config = dict(
    hidden_act='swiglu',
    init_std_router=0.0118,
    rope_fraction=1.0,
    init='uniform',
    max_steps=8173,
)
Below are experts of layer 9 (counted from 0) of a mixture-of-experts language model. Rows are named router (the router's row for the expert), gate (a neuron's input weights, with its number), up (a neuron's input weights, with its number), down (a neuron's output weights, with its number) and show model dimensions 0-79. Each number is 128 + 32 x the weight over its row's rms, rounded and kept within 0 to 255. Numbers have three digits each.
After each expert's rows: "gets" lists some tokens that make up at least twice as much of what it gets as of all text. This comes from a sample of Wikipedia text that the model never trained on. Tokens count by the router's weight.

# expert 9
router:061184114123072088095128163100146129120094118072102164122172109132136116095142096119151137128097177170126104120110122131129163108111141149122193124199139132116131076120119179142103151071132099137185082139161110191149069130106120105106084082
gate4:134120106115130171107132134095139118154140088111101098100172120095182120147165111135134166112138151141141083162065114109123083127117165094142152064153083169148141062150180151121103115128172084083117148091071067085143084080153192124103127144
up4:093146146131131093151105122139123140161104151143143139115130151146091187173096126106083140087065090121112112092132090113134150162191123176121097121086147103084142223114086139116133161142116149166166075132149185203156155208105115135100084099
down4:179154128158094133129167149111172090081153121159118126097132098148119135137107117146151145089115142095114065099064079107096123049122143147149125059089116113133134120085131105146070137101215113119110116121113169089104160132133166109130076086
gate5:089126123123158076124096171075143167112141133155141123136123101127127092115096130099100131150135115165083165074100137160135148147126155189098077144141129121176096127190108128085055142141091159093163133106099118081132084126159134135093087178
up5:108163126136118125185164128120097089076086087132125149129124109106124093101099133126110128103171159145111126111169168192114157189120131133133144116111092109159143107109081173131101148149100155164136090143081080110176046131107090138100093119
down5:106096151204155136104148099120081209186157118177076150150062095129105137096114163129128178127173111118174188182100106101095110150139128114143142109100218065113139121129112167140115156170100141134128082089139127103099109106152146188075153138
gate6:070151128159148122195141112045105186137143135084175119149156075135132181090130175155075132103118156175093111156175158133164156065107117103155114088120175161047131126064113176106126151090146148146112152159090110128139160128136153128099059099
up6:136134082133118114132114147177137132147071131109156152146132102114101109179115116127119169155101116101152086204108082097195184104100175112123146090142074157088141108087127178106128107116054224142186122142182090095133048150119082129137192092
down6:118188085138120144115159140141064105105152111158113198139123121112147154078033116161082086119106156148157151157121109200127153177106069091088155197153117142157155136131132073141078138119118126104146180161084112069202116159095148146119123099
gets: ".", "\n\n", ",", " (", " ", ", and"

# expert 3
router:093161109149122136157114142111080118066112078070122098155126115163124105165165129125127123089095138081105110090115096102070139133121133138151126083156169083130127139178126230144103141141159101194161105159172153140137136093144107095110139145
gate0:094099100178072165162116175146124137158155130143186181090121141085168150090159122128103149178112122121124104117141101193142166108126101095135079082079217108144205147097076109152121135094096165165158108111121051108162089116103091138139172127
up0:147164150121095128101115041156103077100199134115153122140114085148112126111189135120183137135144115068145142123043050188163082133160075134188083085112159190173133143139188091096153146183121099165156154145142169144101097090168161136148130160
down0:173091104120117148103065156119232110119141067175110165122169185057131162082165132127146140140135142048140067092120094114122147097103131136073144109166131108074146126146187145152139214132180097130144165102164068140083219083172111134164165169
gate1:100114110102100148154137121134171156091138075111157147150171111195130147122121112123159163133163148115072145172165130097114097082155113090155121080121109156217116127123160083148096117101124102130138109123082115083101151119100146120088116173
up1:116100158016151157104099141073163086119122130083186151110152090070138138087128096142108111079138081151130131112097114173085154147178127129117152181075112121179133110114099140078135157132233213126153141173111150173116055178119130170096119117
down1:216111125104101130123081113099106186096074102090116155110145098112189120065128144103170108110094139091143117123093151148080172147116127087163130122149093129123147095093131121115135188149155165116180151127155118149064096083075102095079094086
gate2:125149103189108115131129140139106112113188115138111084187162172180130170143111146111126075093106068096129141135093151058150059128155110165175132135095126108163149124046111134105112071158120177141076139183101160143124178083166189122119148209
up2:217110134150116098111082169118047137168135103136081139121151109202136174091096078104125122096084103146118149169108144179159122085114145142119069153130125082130138163139150130115133106083109206058096113118151114127105110118145094120175058067
down2:173159125180130124072134158124148148131165133100106138071066195123098108129111109128154060109112152120089107117077175096138121119156089198141116122141081105065179142130142149101149120142080058127127078123162083154075153157082107087225140120
gets: "\n\n", "\n", "==", "===", "ation", " =="

# expert 12
router:089158113137081165057130124109135156119118072097094140107201124168122148156132083111133093102042155128153147108084067136133158083103117155139181145138189158076145121079074151122098165147145082190103114140133170161165100116126115099053087139
gate0:073118117139139186115094101143107156107152152137093160126142149114090163121091171138135142097097193111104130115132132151159128165141138126121142172153132137088086056103112194110117124096106137166208090111120173176125128093159100122090088114
up0:120169115141101185118154111145151068146148114047096185131121129063188126151152174103178133123070136087100146171146177172224103133131092125077151129061088111186167167154129141118178100118133141135128117127126094167170096127156136115103062119
down0:093136143134195136173116165118087166114067149123107172140102184105132157155114153156091129075125095193105133165047191135190115122219136178159134146105119122121151091101143184086106147142127130093150138105153112130112160112096116125153153057
gate1:072124084105064125129169107097254109133090140096148133112128123109111118118126127080133104052184158103135128129111118149105141112141085168167101111100170139063092102139168154123112166156149120165086125073066091126168155114049128074131163114
up1:146108132147125075145168141147144178130133190124180055132097109118158130150098161139107098108119096075136128143136154119111126135167110109150166158162211200114143095134183142096146154094121111105120105128095124146101155076132115082150148136
down1:106151113138136156169095141100131112103133080117173145150167131113170155133116080148164136138149087097089130153122124122150172130115190081176135040076046135202132115146151092148080114096164163140150107105133109098148156168170169156215124086
gate2:152135103133041125176048173099141183064112116134124114169128166142147089179087156085148147152109110117131144106123133071149173098144099107128108089241090155139128129126129175174125108126118141094097160119107156125106153119212127139105139146
up2:122149107159162122130146139119108095154160126090139137126116106120173164121164094139129143139180119142083109166122196128055060080108179127110116173124122068137131132086094142131152140136103175120165091102170124202117135081122087132213070114
down2:132151137153127145096187076140099083102087130161113133109099147116076098130104137172124092167103124134086089161154096154111164100151111158079121105114182165147105142144154137124101148126102129133159146150094135094140069090153124140158168052
gets: " | ", "1", "–", "2", "0", "3"

# expert 0
router:094125146105111159083150109085115117064106080094119124165148044147106138159188074095145110100043112146206131102095090120078182119116138142127124102150155106144117165093098170152155169091163098138156086097173142145152154080163115109130077136
gate4:112105153088101095152163144135129130187164094144112116134139072137133116156202127140119147138060209128168125182141170116092185103189123133072164148115086156057133087103034167136127125105155132109129116127137169114135178115157076127149116160
up4:149194113142152165104102154108148186114098132107111094145137057089135098114125211175129115116125165081138136140134133115110116137154163116141134083092160129126146138165159108160142163161158176055169140085101078132136149128126173177049114185
down4:122221161160075093135148144178081134159157125124136175121148124159172105106104160166131071144117164129097136088171158148125116134090126100171132110150120104068160129137114105113173133176165115136108157147096115121174090163095098075192090130
gate5:141132092202112130150170069115123122125106130141107094165145076156139179128134148203149140087092105140155091144129048179181179192120173121159105168099129120195131114135143134177122131109133151156171110128137136095158148136146118114082097152
up5:127126174094178091125178110084128131058143074141089130153138072111135152159133077110148132134126159133131118086127169109170133128165183088129118146151106112105170152140161086171185138232107126141143142149127087175122093114144143125115104173
down5:035192135117152110136158123156119181060165112128170169128130111140147113142118133170189163123164106167172129097133119157194145119149163078144124150105140155089106133162099132154203139137115166143149164174149121107181101132117153205103198098
gate6:172116173148125164153189092126118116111180114116144154095141101162136123151182140140144184159093147139124124138139101129052206120126078188154143159101108090157069109077128155099101126111075165103124114105153153122112136136096050108068083157
up6:156134080080087114153145150125158104149110129144099170186088154124162178137045121078123111117144156180130133126161139130131092134179143124091112091066148130118105083143129157159175098174120112174120135169151099107116139138106142123160186120
down6:112141115088133102132125141126140079124161147146097151151101122102169118127077138087114131123125097147141094108137095118062116149092145155139170118105148077148113185167158112121168160194120093128182121172090114181066199107173168124131088149
gets: "2", " | ", " |", "-", "1", "| "

# expert 5
router:112185121136099127101133135117079073106093062071130158135167141118178130136142132133151094066082143129137095118082103143106146115111164183166162153174145161125117124097120130142077157116153081165192118172161138152126115067130125089067119111
gate4:167111046128112115120149146160147148126164107104115101101162142136177085183159133153107190169125117137086105135132136157068124101143083176149128140113159110178134115082079141123193105133196133152121161154104076155111111127136117157123125155
up4:136133106132116094136097111132166183120127156135130138138157112127137073164138193090147145099116064152123111105048226124134102125068170186080116151116141104117091088139106128107082142141133124119097183100082186131117138115172161056171134129
down4:151108124131139117150042145139102055174121123116135147137163143158137105095082116137125139123145145138131110141069118139110192139136187080159109166107169106173119154082122095115106116142135176156066124177151115162140114186159132130147184149
gate5:091165165155168125110132163146109134087143133122181133100099178149148179115104137147185111153075075093148154178065111111096174104108176146124113136161152130098089152049116102121136103193051152184180151096134109101148163109150155099081119179
up5:062127116110139161101126127096156074125198142128131104121181161095143131081076039152102115167092096075125141182176150039118093109077106118124100094193188157164085115089134152101147157165151121119147128160184127111132126099098126108136101106
down5:056092134122090102142079076124137151146100153100118082101047110096109077180083108125196137120117148188135115162161161124168151114145119138115155125136161153124136124134105156141136125124103159156100094165185109169093190165075137112091076204
gate6:196132096174136173116126113112075088131167096168097116131130140182159171108167163142213085077096146100139127154105086136088071123141167164116061141194117132187105190100124138128115090118124174115190160131154166102116134097089161143047121134
up6:178167133129112110149155139069173146170196095148099162153091151155081124189129163115119105100133155100141133140078167140125176069092165089109133144119154167097090070194128159152127104141172112208152135149144157083144135113156114159146088059
down6:104091145088124109171066089132147158138112125144106157171117137055097155152068064108082073119147097090117110153207149145172157201135159103139152066127125098129146036105145165114147149119156172066062116163134130160079133179072090108104091193
gets: " the", "\n", " The", "\n\n", "'s", " of the"

# expert 4
router:125193117111118178118128128128071135073111088073126122151159100178155117129176113094127079118073145091132150153137129141086135108087133165134154083125135110136107130119135155141115167126154077164123081118133174183115120072148117122112146140
gate0:133146067126164119116097144157106142125107157114176091097144134172108086112135150100126153132105143100087131196107101150093119115035153160183108079162125110116105087132159197151116110041154110068161165066081156161094172083175154111163157130
up0:091065119123122112130141093121169082131151114117079119142151118136105149169125146180136189147184164134158115054143151102119165113122096154133154125172097121121111142113113090082115132104161093219164137191107174122107163134104153189210091190
down0:138184120154133113195142126087108131145107109108072136184103144077170122135140123135103142119163082208153144124159127152168126146154090113111132109127137169084077140112133112101117156133109114103184167173074131096101128141113135114160111054
gate1:122110122059120084122138102113103155140102109113126136137165115128130098119101109166128068168108171113156128113178072148099057115126133137157122196161138173128130074103179159146116101137110164162151199131190114103094145134134122163129194137
up1:060082114141094152060169108129091095087083093098125147114134196090117107087121113180077085116094177086119163149150117136082095156147159124090131120130142132127217121059104159126116096103134177125157136132187100157095188135083112124094186170
down1:119144138099142140128109096160096180185161135145124136106120118127096128159131073199126073131179107102120179126148105106151161138147117099044126158152136080105202169150146163084097097103124106177148124150109115127058141134173157120156097178
gate2:179134133204139159205171141097153140096184126146147101151098116104133134179102135149105094129077131102169140157159106126184109116121147120192123127127117132107065056166104174120162109109174092094041156159086144184172120116121130098086202152
up2:133140134112141152124122126155193164133132148094132135118105097095127147153179099135088111083085120111116145134114117131145094166069116082176200137106135185101197126171201192096103179153150054091123161098120143156149102100143127157095155076
down2:125114104105106081118085151123154097207169142104149123089104115116040095088109133134090139144141110154137061105152102119144145050152141135193154177142124141086129093070150224150092181139162130051104112207164121121155168088088115138159176067
gets: "\n", "\n\n", " | ", " |", "| ", "|"

# expert 15
router:106137098119112161119099184079107156098055090126124165150158101158113143159086042091179134117106146166162127068079102107130144127135129140160140102184111140159114123129081161165126151136143090161192104155173113208144097098167143108133104154
gate0:194167154102154151142080134114132200115109118104100119157121131128093080209124070143170115163151175143150156083142147186176121140156080152100129068211098163090143066086133127125150117139067089137131149105165128141174102095140168131136132163
up0:125114118115120122126155159115169094167124129159098105139092131108149134125089148168192125182150122167095112107149103092112120120090132106041136062171116105130126073093134093104150122068123150114128157110171052121141131161119203078154138138
down0:151151156124215109124084101154078081191172151114098131113105130123148148113111134129127128077139136084126120168142132093146134134112075150076107131131122164092129137132093110122141181134134124148100153146139097167217129066124130096135172101
gate1:142140123095113158171102122082137103114088129091124138125146171140079110160079116135092142077124130104095172080143143141125175149149137165150147069065171163166066145107162096208114055148122190102154107158157129134103122100123124152114154139
up1:134134083132097103139092180142074099126130109082131170142138162121067170120045125147144203151122176100125140145133161177152103088052139135107134145148102135098126122141131136132133092181158170095205165128097167106135139153097109180144153165
down1:087100140104080167150098109110167099127136157109096166105101149103081171172090136134132171073191148128173116131118143102153099089137100113184108137136152058133173142151170163151161075126101159164190180142153149129168117181164179172133154163
gate2:136089147165132133149113113088210177146113124186123137181124156159143145169106048126142068155112159145161178103082128085112134152080164127103108116135132129174107160145121112127120104149132104137155171104151072162135107080102114084155146162
up2:127143191083145127134139114093127068146127161156135113177141146150173145098093093097166205194115083113144093121156091159122158118121146154083109085150061155118072122041124170118113142103107168113146085122132115129135144146168071098148149100
down2:116118127120111137111207161097116148107133145094166093135109123119125153100077075129160101118135185128085109094152120135097128164108109175142120119104117148094082135092109127155199100127185074120171170086090137135112159137115151110166138080
gets: "1", "2", " L", " G", " H", " P"